config = dict(
    n_experts=16,
    experts_per_token=1,
    d_expert=352,
    activation='swiglu',
    router_score='softmax',
    balance_bias=True,
    init_std_router=0.00923,
    n_kv_head=10,
    vocab_size=16384,
    tie_embeddings=False,
    final_lr_fraction=0.0,
    seq_len=1024,
)
Below are experts of layer 3 (counted from 0) of a mixture-of-experts language model. Rows are named router (the router's row for the expert), gate (a neuron's input weights, with its number), up (a neuron's input weights, with its number), down (a neuron's output weights, with its number) and show model dimensions 0-127. Each number is 200 + 20 x the weight over its row's rms, rounded and kept within 0 to 999.
Before each expert's rows: a language model's description of what the expert responds to; "comes before" lists some tokens at least twice as common just after its tokens as in all text. This comes from a sample of Wikipedia text that the model never trained on. Tokens count by the router's weight.

# expert 14
Description: Line and sentence ends
comes before: "\n", "|", "-", "The", "In", " The"
router,226,233,183,220,184,161,215,212,183,187,185,209,196,198,220,210,206,182,202,203,203,165,195,212,222,201,190,197,187,188,222,222,214,180,201,189,197,188,191,183,182,199,195,190,193,200,195,225,191,215,177,161,199,215,166,237,182,194,217,236,205,198,198,202,183,179,229,211,188,173,197,201,211,202,189,169,242,203,191,186,186,174,227,213,190,221,162,201,203,197,211,236,191,178,193,210,234,212,221,226,230,178,214,186,160,223,191,183,216,201,193,190,190,163,190,197,184,188,218,216,198,184,206,175,212,182,200,205
gate0,211,197,208,208,196,174,224,207,213,197,244,219,176,232,209,162,233,206,241,187,187,181,201,210,205,232,170,197,199,166,208,210,176,179,222,199,248,188,180,217,237,182,177,189,188,197,195,200,218,197,213,210,208,237,206,205,189,202,239,183,171,203,189,215,213,174,208,203,188,188,231,161,208,197,177,185,201,187,175,201,201,198,213,199,226,199,235,171,207,232,216,203,195,221,226,202,200,222,186,224,196,177,183,211,191,231,205,239,180,178,174,199,225,175,222,188,205,168,188,185,235,209,176,194,189,165,186,168
up0,223,211,205,172,180,211,205,201,195,220,195,177,211,192,212,169,198,183,200,196,188,240,174,183,184,194,219,204,157,217,192,208,209,213,208,204,170,218,174,241,196,211,217,229,248,175,245,174,192,210,173,156,185,181,227,195,223,208,187,271,195,171,241,210,161,186,216,199,198,192,186,229,199,179,184,198,189,224,209,171,223,228,174,205,205,207,168,184,203,166,213,213,210,207,173,209,200,219,199,168,247,180,207,220,194,207,226,201,191,189,218,192,214,203,185,224,196,204,208,197,187,195,205,207,186,208,200,210
down0,211,203,202,236,199,202,216,193,181,177,240,235,207,195,194,197,172,217,201,195,193,203,215,185,199,194,208,185,194,226,238,173,208,147,179,245,197,196,210,178,210,222,201,188,192,199,217,203,192,211,231,242,210,170,141,201,238,185,161,186,236,219,211,197,200,192,175,206,231,190,191,213,196,187,204,211,210,209,187,193,235,198,192,205,177,182,186,198,190,159,183,189,194,191,222,177,217,187,209,205,210,193,197,184,172,205,215,169,205,247,196,202,203,209,186,201,202,229,233,177,209,173,195,201,190,211,184,184
gate1,207,212,191,249,199,189,197,176,225,203,191,196,198,236,181,190,203,240,179,200,195,205,230,194,224,179,182,181,183,229,216,194,227,207,203,229,201,199,176,209,204,249,218,202,219,200,216,202,175,218,220,202,216,158,207,201,189,169,159,202,201,195,174,199,171,197,181,191,194,205,233,182,186,206,177,183,192,197,174,196,218,189,205,186,208,169,216,229,182,224,199,223,225,230,204,205,196,199,183,197,209,190,185,206,208,201,184,155,216,200,163,178,186,182,198,194,181,182,202,225,185,167,232,205,227,194,185,211
up1,195,200,197,151,224,159,198,192,204,234,200,223,246,204,213,180,183,229,206,182,211,190,204,219,175,186,225,205,223,202,190,237,212,192,219,185,204,192,153,207,189,227,209,199,202,238,167,184,178,219,201,207,192,185,172,220,212,176,217,195,183,196,206,184,219,193,226,224,199,173,198,243,201,225,210,170,174,194,196,189,167,193,193,170,187,216,154,234,190,207,209,215,217,195,211,221,184,224,189,238,196,202,203,200,209,209,201,203,211,216,177,202,157,166,193,210,224,181,225,215,209,224,228,206,200,204,177,174
down1,194,210,186,188,207,197,211,192,203,208,211,193,212,203,190,167,221,189,189,194,177,185,217,197,208,226,154,193,191,191,156,214,176,168,189,184,148,192,202,208,202,163,192,177,216,256,217,201,177,203,176,211,198,207,189,187,223,215,222,218,210,210,176,181,192,217,188,202,200,217,223,239,209,182,202,186,210,183,191,214,207,184,203,191,227,244,187,212,162,214,176,191,200,222,207,212,181,196,200,190,151,197,233,188,172,229,205,182,197,175,186,168,197,199,254,195,152,208,197,214,199,210,210,171,202,229,188,205
gate2,173,211,212,187,221,213,207,224,158,175,183,208,167,160,194,196,191,198,188,194,176,230,199,195,190,224,228,195,192,229,168,168,170,199,175,197,203,235,226,190,219,184,208,193,225,223,168,194,179,168,218,191,193,157,185,211,157,224,206,207,219,202,229,161,205,183,199,195,182,217,243,245,182,203,189,192,169,227,189,221,188,205,220,198,178,178,212,207,194,172,188,213,225,204,235,211,149,193,191,220,196,199,220,187,211,216,221,204,167,186,206,167,209,175,194,223,173,186,162,209,213,188,168,177,207,196,248,193
up2,203,175,191,217,179,208,217,211,233,216,198,198,174,214,224,192,212,245,203,221,186,192,228,199,187,194,198,159,183,179,183,210,185,196,245,191,200,186,176,153,182,196,202,207,208,178,211,189,185,179,202,191,187,163,221,215,215,216,247,182,213,240,230,164,200,195,182,178,224,225,210,161,212,185,180,214,155,218,192,189,218,180,175,163,178,280,214,212,215,201,191,183,191,221,191,195,200,221,226,220,204,209,212,186,189,206,206,231,165,219,184,197,214,177,178,201,192,196,195,188,198,188,219,209,186,202,239,219
down2,228,174,175,218,197,188,179,234,182,186,191,186,211,187,208,183,217,216,212,217,175,181,181,175,207,189,216,211,209,211,198,201,179,204,206,247,186,203,230,218,178,187,195,253,203,234,201,175,208,159,180,191,177,187,211,206,231,211,204,209,161,220,192,185,202,210,208,178,219,217,171,202,198,196,221,229,212,207,240,181,160,234,194,188,170,209,227,230,210,180,159,223,216,180,225,213,226,197,202,226,202,183,190,206,198,183,189,220,178,183,212,193,197,163,173,218,213,185,200,188,210,189,222,240,178,200,186,180
gate3,169,218,225,222,181,168,207,194,191,175,227,197,220,223,196,196,214,220,224,193,202,212,201,220,201,223,219,195,218,224,185,191,174,170,224,214,191,214,204,183,193,161,238,227,192,205,163,164,246,191,196,196,210,217,174,212,228,207,205,195,200,195,222,207,213,190,216,193,186,189,192,223,195,211,191,149,218,209,213,216,192,194,211,147,178,205,190,219,174,188,202,180,178,233,229,209,216,227,200,232,193,215,221,171,159,187,177,204,214,232,185,169,205,130,169,250,239,215,215,174,186,179,178,181,211,205,182,207
up3,210,182,215,198,182,224,219,188,193,213,221,174,215,214,205,169,190,240,189,217,156,202,187,212,196,179,214,176,182,188,186,211,217,209,210,203,225,191,201,197,237,172,209,225,207,173,219,177,194,229,171,190,166,196,191,215,196,233,189,206,207,212,201,186,206,258,203,181,155,212,207,189,167,217,186,195,209,243,211,217,208,193,196,210,217,179,201,202,217,195,201,195,178,207,175,158,201,220,207,198,219,185,202,215,198,239,167,191,209,236,189,187,224,213,214,196,197,170,214,207,206,191,194,219,187,191,176,203
down3,208,171,231,194,182,241,182,212,195,197,204,186,213,187,192,194,190,194,204,211,212,226,230,174,238,196,227,213,173,188,215,202,230,238,152,213,171,194,204,264,204,176,192,229,220,220,185,173,196,211,162,208,208,222,196,214,179,196,193,191,173,200,229,215,177,202,196,173,180,187,222,163,178,201,187,232,199,205,206,205,200,187,197,213,209,215,229,238,226,229,216,179,180,224,167,230,215,233,223,205,208,213,233,202,170,183,197,190,210,206,197,176,229,229,220,188,176,215,217,153,204,188,191,192,205,209,227,225

# expert 15
Description: Relational prepositions
comes before: " the", " a", " his", " he", " be", " its"
router,244,205,209,207,175,191,204,196,185,207,178,204,173,217,189,202,191,194,195,191,171,213,222,180,227,201,178,161,193,170,195,156,201,199,224,200,205,198,205,222,198,204,226,208,232,193,241,222,194,184,153,222,188,214,212,230,206,171,225,199,232,205,148,165,196,192,217,189,222,223,208,222,220,204,196,230,232,192,225,232,241,193,219,178,218,191,175,216,219,215,214,228,171,155,195,197,218,200,200,187,186,175,235,191,202,209,222,182,222,203,197,197,203,202,213,204,245,235,187,226,229,178,205,203,214,183,206,172
gate0,200,193,208,225,168,192,210,183,180,210,188,178,180,221,196,221,181,176,218,230,199,202,200,205,195,194,216,166,196,145,178,195,165,211,222,185,233,217,186,185,182,195,191,184,189,196,258,181,222,197,204,206,212,210,180,190,202,227,202,207,164,222,191,200,203,174,228,198,199,213,186,194,244,212,187,192,179,224,209,203,180,146,206,214,214,239,205,197,216,196,174,200,205,208,190,172,217,220,185,200,185,208,218,194,169,230,209,219,231,197,200,199,215,207,224,203,184,154,203,225,240,213,223,218,200,182,231,194
up0,202,218,201,233,210,201,226,205,175,209,186,189,187,213,228,233,230,198,161,178,193,190,194,193,199,204,202,244,209,206,226,215,191,222,209,202,151,193,221,172,188,204,192,191,193,190,226,184,146,223,221,198,198,181,232,212,197,214,226,201,225,206,187,198,197,202,213,199,204,215,200,200,221,182,172,224,205,241,194,226,206,191,178,187,226,208,209,222,187,190,192,171,232,197,176,151,209,239,157,198,203,265,177,215,238,199,201,176,202,213,185,200,254,182,250,196,218,198,162,185,170,188,207,192,148,198,217,196
down0,242,241,203,212,175,178,198,207,204,199,196,214,212,212,170,188,208,226,199,192,230,203,279,192,174,199,228,202,163,209,212,197,200,190,220,210,177,193,211,178,226,189,230,169,240,188,197,209,210,217,209,203,198,212,192,166,221,177,221,192,247,202,173,215,234,224,233,183,156,228,190,152,204,187,214,223,226,183,243,202,209,218,196,204,151,168,191,210,171,174,183,223,219,198,233,213,204,220,177,211,234,188,186,209,183,210,197,209,204,208,215,202,201,209,210,204,187,210,198,205,208,181,212,226,215,210,179,176
gate1,211,169,184,169,205,200,193,207,185,174,197,173,172,172,199,211,218,215,188,191,223,213,212,165,183,182,181,217,210,218,224,224,202,207,192,209,158,194,230,212,196,218,201,210,216,209,209,183,187,233,221,199,200,166,202,185,245,201,192,209,231,174,197,253,224,202,173,210,192,169,229,199,194,209,204,193,160,236,212,242,199,200,215,217,213,182,199,231,180,202,189,199,233,206,218,191,213,217,202,210,178,197,208,225,225,222,207,207,162,202,179,205,200,192,195,209,198,197,200,203,233,182,202,195,160,179,211,194
up1,211,218,210,180,198,188,192,205,192,202,178,213,229,194,224,223,197,218,200,206,208,160,201,171,200,192,226,230,195,202,202,198,224,201,173,196,201,214,219,192,183,221,214,216,236,227,182,184,175,212,179,212,150,193,205,212,185,209,212,218,200,236,196,202,193,242,206,201,243,198,169,210,197,199,228,192,165,240,224,216,200,175,200,206,173,195,202,198,229,150,196,219,212,191,176,208,164,212,172,213,207,196,176,202,195,196,259,168,194,193,205,185,180,192,184,216,177,206,206,229,210,198,220,175,200,236,221,150
down1,216,202,206,168,192,216,200,179,187,208,197,183,195,202,218,198,205,174,201,235,178,187,215,226,229,207,206,187,196,164,191,166,217,185,206,153,224,230,210,220,180,204,200,224,206,220,180,186,222,212,159,197,191,156,214,200,210,208,164,195,193,206,179,185,196,209,173,144,197,195,217,204,212,179,231,207,194,182,183,226,207,199,179,167,195,235,207,224,185,221,196,186,184,220,205,197,178,214,232,190,163,220,194,222,213,199,242,202,226,197,202,210,209,238,221,172,183,197,154,217,210,220,223,180,234,177,189,189
gate2,170,211,177,207,147,232,213,224,218,213,211,227,184,207,192,188,183,188,202,181,216,219,195,216,210,203,213,193,190,200,192,183,171,179,187,185,186,212,211,189,204,168,225,213,207,192,194,188,209,182,178,192,199,211,205,213,176,201,209,233,204,173,211,155,210,184,204,176,220,196,191,229,203,196,198,179,211,188,214,217,202,189,169,193,200,180,202,210,199,218,202,204,231,196,183,185,172,188,204,187,191,197,187,162,170,206,198,218,195,165,182,184,216,202,165,216,197,189,163,183,209,222,199,182,185,217,250,230
up2,222,197,218,155,210,185,184,181,191,177,183,176,190,224,189,239,167,204,213,176,179,203,206,226,212,183,214,200,228,195,192,197,195,170,227,209,226,195,179,171,184,189,201,191,222,219,215,246,195,194,159,198,246,197,195,210,194,237,259,191,180,232,222,201,178,248,177,151,220,191,213,208,174,204,197,195,189,208,161,201,190,216,192,214,183,175,208,206,156,222,227,213,206,235,220,172,219,198,181,198,214,225,177,180,167,219,207,200,170,217,219,194,172,195,196,213,200,210,199,180,225,219,231,210,224,197,227,213
down2,207,172,212,220,187,219,210,199,214,177,186,176,260,209,212,204,185,207,239,237,186,197,204,195,212,192,186,226,204,209,202,169,207,191,189,202,208,201,159,207,223,202,190,201,228,234,193,175,176,219,202,188,186,193,201,255,234,164,209,172,186,179,198,197,195,229,197,212,185,206,195,236,216,166,201,223,239,185,205,203,178,198,179,163,188,222,227,180,201,193,183,207,165,210,203,223,207,219,209,150,228,179,195,204,223,216,184,219,208,201,256,202,196,201,187,224,244,222,194,205,201,192,210,189,213,210,186,236
gate3,229,164,239,177,185,182,212,256,231,200,200,188,243,212,179,212,186,210,187,187,226,188,180,190,178,189,214,184,177,180,200,236,216,184,190,235,194,170,172,180,192,243,222,219,246,206,226,204,203,187,192,245,214,230,217,210,222,193,196,187,210,199,212,223,194,177,207,180,187,150,208,202,218,205,202,177,228,195,187,200,201,217,209,177,210,212,222,192,202,205,226,219,214,212,176,211,191,194,217,196,187,175,205,237,173,192,193,222,206,216,195,206,182,149,201,217,167,189,208,255,173,235,184,171,206,210,196,228
up3,192,232,199,219,219,199,200,208,209,217,192,164,225,163,233,213,212,184,173,212,195,218,146,202,216,199,225,180,200,189,181,207,200,205,206,180,190,188,197,202,223,184,225,205,187,178,224,200,203,192,188,198,224,191,214,214,185,204,199,206,196,199,208,230,197,193,201,176,169,163,194,192,204,195,196,217,218,192,232,245,216,233,227,195,194,203,161,232,199,236,171,218,208,254,170,174,184,162,166,235,200,195,200,178,205,178,173,225,192,180,214,216,251,214,195,210,215,171,193,199,186,191,201,194,166,230,196,204
down3,242,191,219,207,188,211,176,214,178,219,214,207,181,205,211,178,194,169,227,180,213,179,210,196,218,216,197,195,225,219,148,201,216,215,225,199,185,174,207,184,190,226,169,216,178,207,221,197,211,210,210,187,201,189,184,209,194,218,205,190,180,178,205,193,202,204,211,192,187,203,184,205,174,188,201,211,188,214,237,232,254,207,178,189,216,234,192,217,163,233,179,199,179,230,210,228,183,193,172,200,178,198,202,211,192,197,187,204,192,203,179,216,152,219,169,204,151,225,169,155,173,197,166,198,205,180,197,183

# expert 7
Description: Of/in/at prepositions
comes before: " the", " a", " his", " their", " this", " its"
router,226,171,187,192,190,181,211,197,193,173,206,218,179,212,193,209,173,178,213,204,195,202,166,183,220,175,186,189,214,204,221,189,200,191,146,180,215,207,189,229,210,168,194,188,194,196,214,201,203,187,170,176,167,224,196,243,208,173,215,203,239,199,190,183,231,194,247,217,207,214,210,229,222,193,187,200,191,245,239,187,198,171,220,208,247,209,169,228,173,200,201,234,198,173,211,200,230,171,191,198,204,179,201,198,194,200,210,199,236,180,192,175,193,183,178,200,200,218,204,175,214,179,187,167,218,191,191,210
gate0,215,198,181,203,193,187,189,168,180,228,190,203,191,203,179,213,220,191,209,170,192,199,181,220,198,178,215,197,229,220,213,181,161,174,233,185,200,207,198,199,195,185,187,186,241,192,234,222,212,221,200,226,177,245,225,209,208,228,186,209,176,198,171,192,217,177,195,256,197,219,191,223,208,232,202,245,202,241,182,174,251,201,193,198,222,226,250,191,182,220,190,183,173,250,189,167,195,245,225,198,226,211,210,173,207,197,212,188,201,214,167,211,238,176,210,205,166,185,187,216,211,249,171,201,184,187,204,200
up0,193,207,222,195,224,181,199,205,192,216,188,173,189,211,225,203,228,180,216,231,222,212,180,158,191,189,206,212,199,239,234,223,208,170,223,184,153,213,212,206,207,231,196,180,215,221,212,196,181,227,203,186,222,183,186,209,220,183,195,205,210,201,215,205,192,207,199,215,198,152,200,234,211,203,185,198,216,211,200,235,187,211,197,215,213,218,191,200,220,172,219,160,207,188,190,216,204,251,198,194,196,220,204,234,181,195,225,188,195,254,232,182,181,189,205,199,207,179,176,185,166,196,199,216,181,199,195,226
down0,192,210,213,187,199,177,194,183,195,175,222,208,236,174,193,151,198,219,177,140,159,199,205,189,206,208,177,226,182,227,208,215,202,198,211,215,212,198,199,216,201,192,235,184,216,245,173,209,198,213,173,177,206,163,223,194,218,196,196,211,182,202,152,186,202,236,187,198,197,225,215,208,193,230,249,234,213,192,211,215,201,218,175,186,200,213,187,215,196,216,206,188,174,183,205,175,207,196,152,218,212,208,235,235,202,188,174,217,183,207,230,181,221,198,232,193,219,212,171,210,186,179,198,215,209,195,207,236
gate1,182,186,199,188,229,194,210,216,199,226,167,201,187,223,166,214,203,192,201,199,171,210,153,189,223,185,213,214,227,209,194,210,209,218,189,210,225,226,190,226,183,183,196,198,180,198,212,218,175,198,196,179,187,166,219,221,225,218,160,208,173,188,194,182,204,194,221,167,182,205,213,187,166,208,227,183,194,243,224,233,198,191,204,227,216,195,216,213,154,198,198,169,216,190,188,183,205,190,207,214,190,175,214,198,199,181,201,196,184,168,180,178,171,222,192,177,226,221,181,217,185,198,236,188,198,216,209,210
up1,184,223,197,193,238,197,203,168,190,214,209,186,186,182,222,234,182,185,204,189,164,237,170,159,189,207,253,189,192,211,219,202,227,226,182,172,208,212,201,180,196,215,244,198,204,203,160,208,232,228,189,195,201,191,206,176,184,169,192,211,233,219,200,217,234,192,205,211,220,228,179,212,227,211,201,215,207,205,216,183,187,183,219,218,192,160,190,240,250,201,197,215,184,191,241,204,201,188,166,201,208,203,202,198,208,204,220,222,207,193,197,209,197,197,183,209,215,187,212,206,223,195,199,228,184,204,191,203
down1,208,196,216,204,173,182,230,205,220,204,182,138,172,167,197,183,185,203,207,209,193,211,205,188,184,189,179,178,197,166,159,216,197,198,190,177,188,165,181,177,198,191,193,195,214,230,196,223,218,214,223,263,210,218,208,161,216,187,178,208,238,207,220,160,196,239,194,175,203,205,248,188,184,164,173,177,219,210,210,173,199,188,206,190,183,236,191,214,201,214,172,188,214,200,199,200,216,181,185,198,210,197,170,197,208,205,180,216,188,163,170,266,190,224,228,204,184,219,209,196,209,217,200,182,203,223,200,199
gate2,182,210,210,190,171,227,198,185,175,192,187,231,190,194,195,227,203,219,211,196,175,177,204,191,266,247,197,175,221,226,189,151,175,227,206,200,213,222,199,183,206,169,205,223,194,185,205,182,209,187,175,191,200,146,204,187,197,235,219,211,199,212,189,177,208,198,175,199,225,222,218,197,220,187,215,202,192,183,228,216,229,186,207,244,160,200,223,201,210,177,235,170,234,204,200,200,201,193,223,205,161,184,203,168,211,226,203,236,163,204,228,192,218,212,205,202,201,205,202,228,221,195,184,189,227,195,215,202
up2,224,198,192,160,233,171,198,200,215,242,183,197,193,190,194,204,190,177,218,224,201,203,207,237,221,169,205,184,219,178,158,206,154,182,210,186,235,199,215,205,181,203,198,210,211,207,175,197,153,212,238,204,226,162,185,230,198,228,201,186,172,216,203,200,195,204,228,204,213,204,203,240,178,175,159,221,211,200,183,210,178,197,219,217,198,197,190,220,200,198,230,197,210,173,240,164,204,188,218,177,190,230,228,228,172,180,176,203,194,218,209,213,208,192,196,165,209,200,186,184,210,199,209,249,200,225,223,213
down2,199,180,168,205,220,176,210,176,184,194,184,199,200,207,214,175,207,207,209,257,151,236,198,208,183,198,219,186,204,219,209,176,182,203,203,162,183,192,134,211,199,215,201,207,215,236,214,206,228,192,181,206,194,198,181,197,187,230,191,220,203,187,194,190,202,203,209,216,158,202,151,217,172,188,164,238,238,217,233,221,208,176,224,141,174,205,206,180,199,209,180,213,192,192,198,237,175,196,207,206,202,204,171,183,192,202,167,230,213,198,200,189,187,178,164,222,216,196,171,170,166,190,217,206,198,221,189,164
gate3,207,201,189,197,181,171,194,208,217,190,212,201,203,227,177,194,165,240,205,214,174,223,217,220,235,228,232,212,172,205,197,226,179,190,202,207,216,220,177,218,196,181,234,193,206,192,228,193,213,181,205,198,195,231,199,192,180,188,198,243,159,163,233,194,203,241,206,215,214,186,229,182,164,171,171,175,209,203,150,204,202,218,153,188,223,192,174,180,205,245,194,220,197,234,187,180,197,232,188,207,181,169,205,193,204,199,219,178,200,198,194,208,210,175,213,191,193,196,196,194,213,199,192,218,209,164,189,215
up3,180,206,194,254,187,197,210,161,178,182,205,196,224,175,172,211,199,208,188,224,179,229,165,208,208,193,206,191,192,202,203,201,199,196,212,201,196,186,202,202,197,190,187,170,199,190,206,194,189,219,195,180,172,163,240,233,204,212,178,208,211,202,191,198,224,210,209,226,195,206,208,220,177,227,189,201,197,192,189,194,181,207,232,222,200,163,187,197,196,202,204,200,235,196,210,216,212,218,206,193,206,229,182,182,190,196,185,176,200,233,189,175,206,215,206,227,206,205,179,229,225,194,197,184,208,191,249,194
down3,187,215,175,171,217,159,184,217,180,175,178,206,252,199,200,201,220,213,237,182,205,160,207,198,186,159,213,216,222,186,181,160,218,220,214,188,247,212,226,184,186,199,199,195,188,235,207,193,190,204,177,187,200,223,192,202,244,205,223,189,197,209,199,194,192,152,184,167,217,199,167,186,179,218,204,180,198,167,208,217,217,162,171,204,195,200,222,228,177,225,204,183,200,241,204,206,214,205,243,203,208,204,231,176,231,193,176,198,212,221,165,200,207,234,186,223,227,220,199,197,217,201,210,209,198,202,230,207

# expert 5
Description: Table and date separators
comes before: "\n", " ", " —", " 0", " 3", " 1"
router,219,208,198,208,211,169,176,198,192,188,205,189,187,202,237,182,160,177,197,223,178,205,196,215,214,229,149,211,162,156,239,218,194,180,212,210,194,217,230,200,175,202,179,175,170,176,200,173,204,215,200,176,205,185,210,223,195,194,242,254,200,201,201,211,177,182,237,220,234,222,218,217,246,186,190,176,220,232,201,181,182,161,214,210,180,223,167,188,216,186,205,219,184,194,167,185,192,199,212,196,203,151,243,191,186,243,209,197,222,184,236,177,181,163,192,199,202,216,191,192,208,211,195,203,182,203,185,194
gate0,240,158,224,261,239,197,239,190,189,241,185,180,225,232,200,182,202,196,183,183,204,193,171,236,182,180,205,223,191,180,209,185,198,200,233,216,237,201,194,184,196,212,223,191,197,188,228,210,208,218,223,179,220,218,214,207,203,240,210,236,195,184,235,208,168,205,189,186,184,213,207,199,219,225,220,204,232,210,225,200,214,180,212,205,186,200,230,181,220,201,189,189,189,170,224,209,181,225,217,212,215,190,183,182,226,195,189,191,203,220,175,193,209,204,212,185,216,217,168,248,220,203,176,217,226,201,184,162
up0,197,192,170,168,178,178,190,229,193,240,195,192,179,195,179,206,214,204,220,205,207,201,198,206,207,193,219,193,216,190,231,165,209,223,168,228,199,200,165,186,195,194,181,203,204,257,187,193,186,195,215,216,187,200,217,220,199,226,215,217,195,203,178,192,188,198,201,193,172,231,198,209,196,181,171,210,180,203,178,218,210,223,194,234,211,202,207,211,188,207,191,194,206,190,183,166,224,205,207,172,214,193,168,247,214,225,244,206,187,199,204,217,214,232,169,215,206,207,214,161,180,167,178,198,210,184,196,186
down0,194,224,199,205,185,192,206,249,175,159,220,235,211,214,187,192,185,183,191,196,193,228,191,202,189,232,186,217,212,203,222,176,183,192,194,213,217,162,222,205,227,219,204,174,232,203,203,194,186,189,232,160,198,171,185,222,189,197,194,236,194,207,195,192,208,195,191,182,226,201,197,181,243,187,207,204,189,200,222,179,193,177,214,180,181,178,187,210,225,186,188,216,219,156,232,219,171,202,184,218,185,199,190,185,181,207,214,225,203,237,187,223,246,217,186,212,219,218,203,208,195,216,233,203,217,194,214,194
gate1,181,192,189,195,219,174,207,160,192,185,194,204,205,230,206,230,192,226,186,179,176,182,186,170,219,242,191,207,169,193,176,215,205,188,181,166,228,205,200,202,220,187,175,218,188,208,222,188,212,220,235,200,191,176,182,200,214,170,156,205,176,212,180,195,211,192,193,208,201,219,202,217,218,224,226,208,187,214,230,232,204,183,198,194,226,184,222,194,189,212,185,180,217,201,201,162,266,194,203,222,199,180,195,148,219,223,191,171,201,196,184,167,200,141,193,192,172,208,180,173,171,196,193,232,220,219,224,244
up1,180,206,182,200,230,172,177,190,179,172,177,188,186,213,232,208,213,201,207,173,213,223,175,233,152,195,206,200,197,202,198,208,199,214,175,193,183,229,196,188,198,203,209,215,203,233,202,187,181,224,184,205,218,183,212,227,235,216,178,210,193,221,182,165,215,218,199,161,219,188,185,255,203,204,224,188,202,187,193,199,186,191,227,195,202,184,175,206,177,181,203,195,196,201,200,187,208,163,227,192,191,204,190,165,213,220,258,180,230,163,166,208,210,197,196,178,218,228,190,195,184,204,206,186,199,195,190,188
down1,193,187,183,194,192,192,202,201,161,196,188,211,219,198,187,195,195,177,199,236,186,196,220,212,211,224,154,189,169,193,206,198,218,192,216,191,234,224,206,223,216,192,207,221,211,213,204,211,182,188,228,209,201,182,211,194,191,164,223,199,183,187,180,206,189,233,162,174,224,188,225,187,194,206,204,195,221,219,226,210,192,182,224,214,226,238,149,207,197,221,184,181,208,202,174,192,211,206,163,197,167,186,205,214,209,220,215,194,185,199,192,232,213,241,220,186,196,203,210,195,197,213,210,200,193,207,172,190
gate2,239,204,180,191,183,227,205,177,228,194,196,207,198,195,190,184,209,212,162,178,233,215,203,199,235,212,215,215,226,205,180,192,232,188,217,153,192,166,157,219,214,161,198,209,219,211,169,201,207,177,210,194,196,222,186,222,169,187,197,202,193,192,205,187,208,179,173,175,212,167,230,188,195,208,202,211,198,219,199,215,214,162,164,194,194,177,203,197,173,229,227,157,181,161,198,213,182,214,235,222,228,208,201,188,238,229,216,238,210,159,187,190,191,212,194,222,185,209,184,193,190,207,182,208,180,217,232,213
up2,209,211,183,175,174,228,245,206,213,203,204,173,204,193,204,209,222,211,224,206,200,176,186,191,222,204,168,164,162,207,208,214,211,194,222,154,193,200,170,215,206,184,190,164,203,188,202,236,181,199,213,224,191,215,220,230,197,166,220,187,220,228,231,196,222,224,217,196,197,165,213,217,189,193,190,207,171,193,216,196,198,160,186,191,174,207,198,193,206,232,184,187,190,183,215,187,175,181,189,196,230,180,197,216,200,205,201,210,168,199,183,174,174,188,204,238,259,196,182,180,199,209,181,241,172,197,199,190
down2,196,208,207,215,189,185,200,234,186,209,183,169,209,203,197,193,211,205,216,207,216,153,196,211,206,179,200,190,182,207,200,199,178,175,215,228,180,174,186,189,196,200,182,209,209,197,203,164,198,163,180,179,223,207,208,209,228,212,170,214,203,198,201,194,203,208,172,173,213,250,176,223,220,227,204,243,166,201,188,159,208,162,178,201,209,236,206,186,167,219,199,190,205,220,185,205,218,201,198,206,227,178,209,198,218,199,199,193,204,186,188,211,177,201,162,197,228,239,214,239,165,206,241,220,203,209,188,202
gate3,202,182,198,195,179,190,217,216,194,174,212,202,198,199,187,194,203,195,208,166,190,203,198,214,215,194,194,200,227,148,176,186,163,177,222,205,191,206,188,175,172,193,253,213,203,222,176,198,210,189,220,217,209,204,189,213,204,196,190,209,197,140,204,193,242,211,220,183,196,219,191,181,226,210,194,150,190,200,179,200,198,219,167,175,187,198,214,167,195,210,193,211,182,220,187,200,189,256,194,229,194,182,223,222,172,195,189,193,191,228,189,198,215,163,169,192,218,161,182,206,228,210,184,219,221,186,247,186
up3,175,194,176,225,199,242,204,250,205,216,215,182,225,187,174,184,183,244,187,231,194,186,195,235,191,183,194,207,169,188,214,197,187,186,196,204,228,195,201,144,217,208,197,205,201,187,214,172,253,234,215,183,223,213,202,195,189,212,186,183,249,176,197,169,208,211,206,178,216,201,237,196,182,250,151,258,211,203,227,242,198,203,194,207,179,205,236,199,190,187,209,181,198,244,194,178,187,199,194,192,208,194,215,189,186,207,217,196,198,235,223,207,227,218,216,192,234,173,200,221,207,225,218,195,226,251,229,212
down3,194,203,179,198,188,191,191,172,145,191,207,205,209,184,222,201,195,196,190,247,218,199,214,214,238,196,229,216,192,189,177,197,210,221,210,198,237,227,190,179,211,207,211,217,194,201,199,198,218,208,225,177,244,186,160,201,221,205,182,202,160,204,223,185,175,223,191,219,216,225,186,176,213,215,228,196,205,200,200,193,215,213,179,175,207,211,189,202,185,225,235,181,212,211,200,242,194,199,200,202,229,213,224,197,168,195,230,187,167,213,187,185,237,187,172,184,159,194,244,186,190,202,220,205,191,200,212,176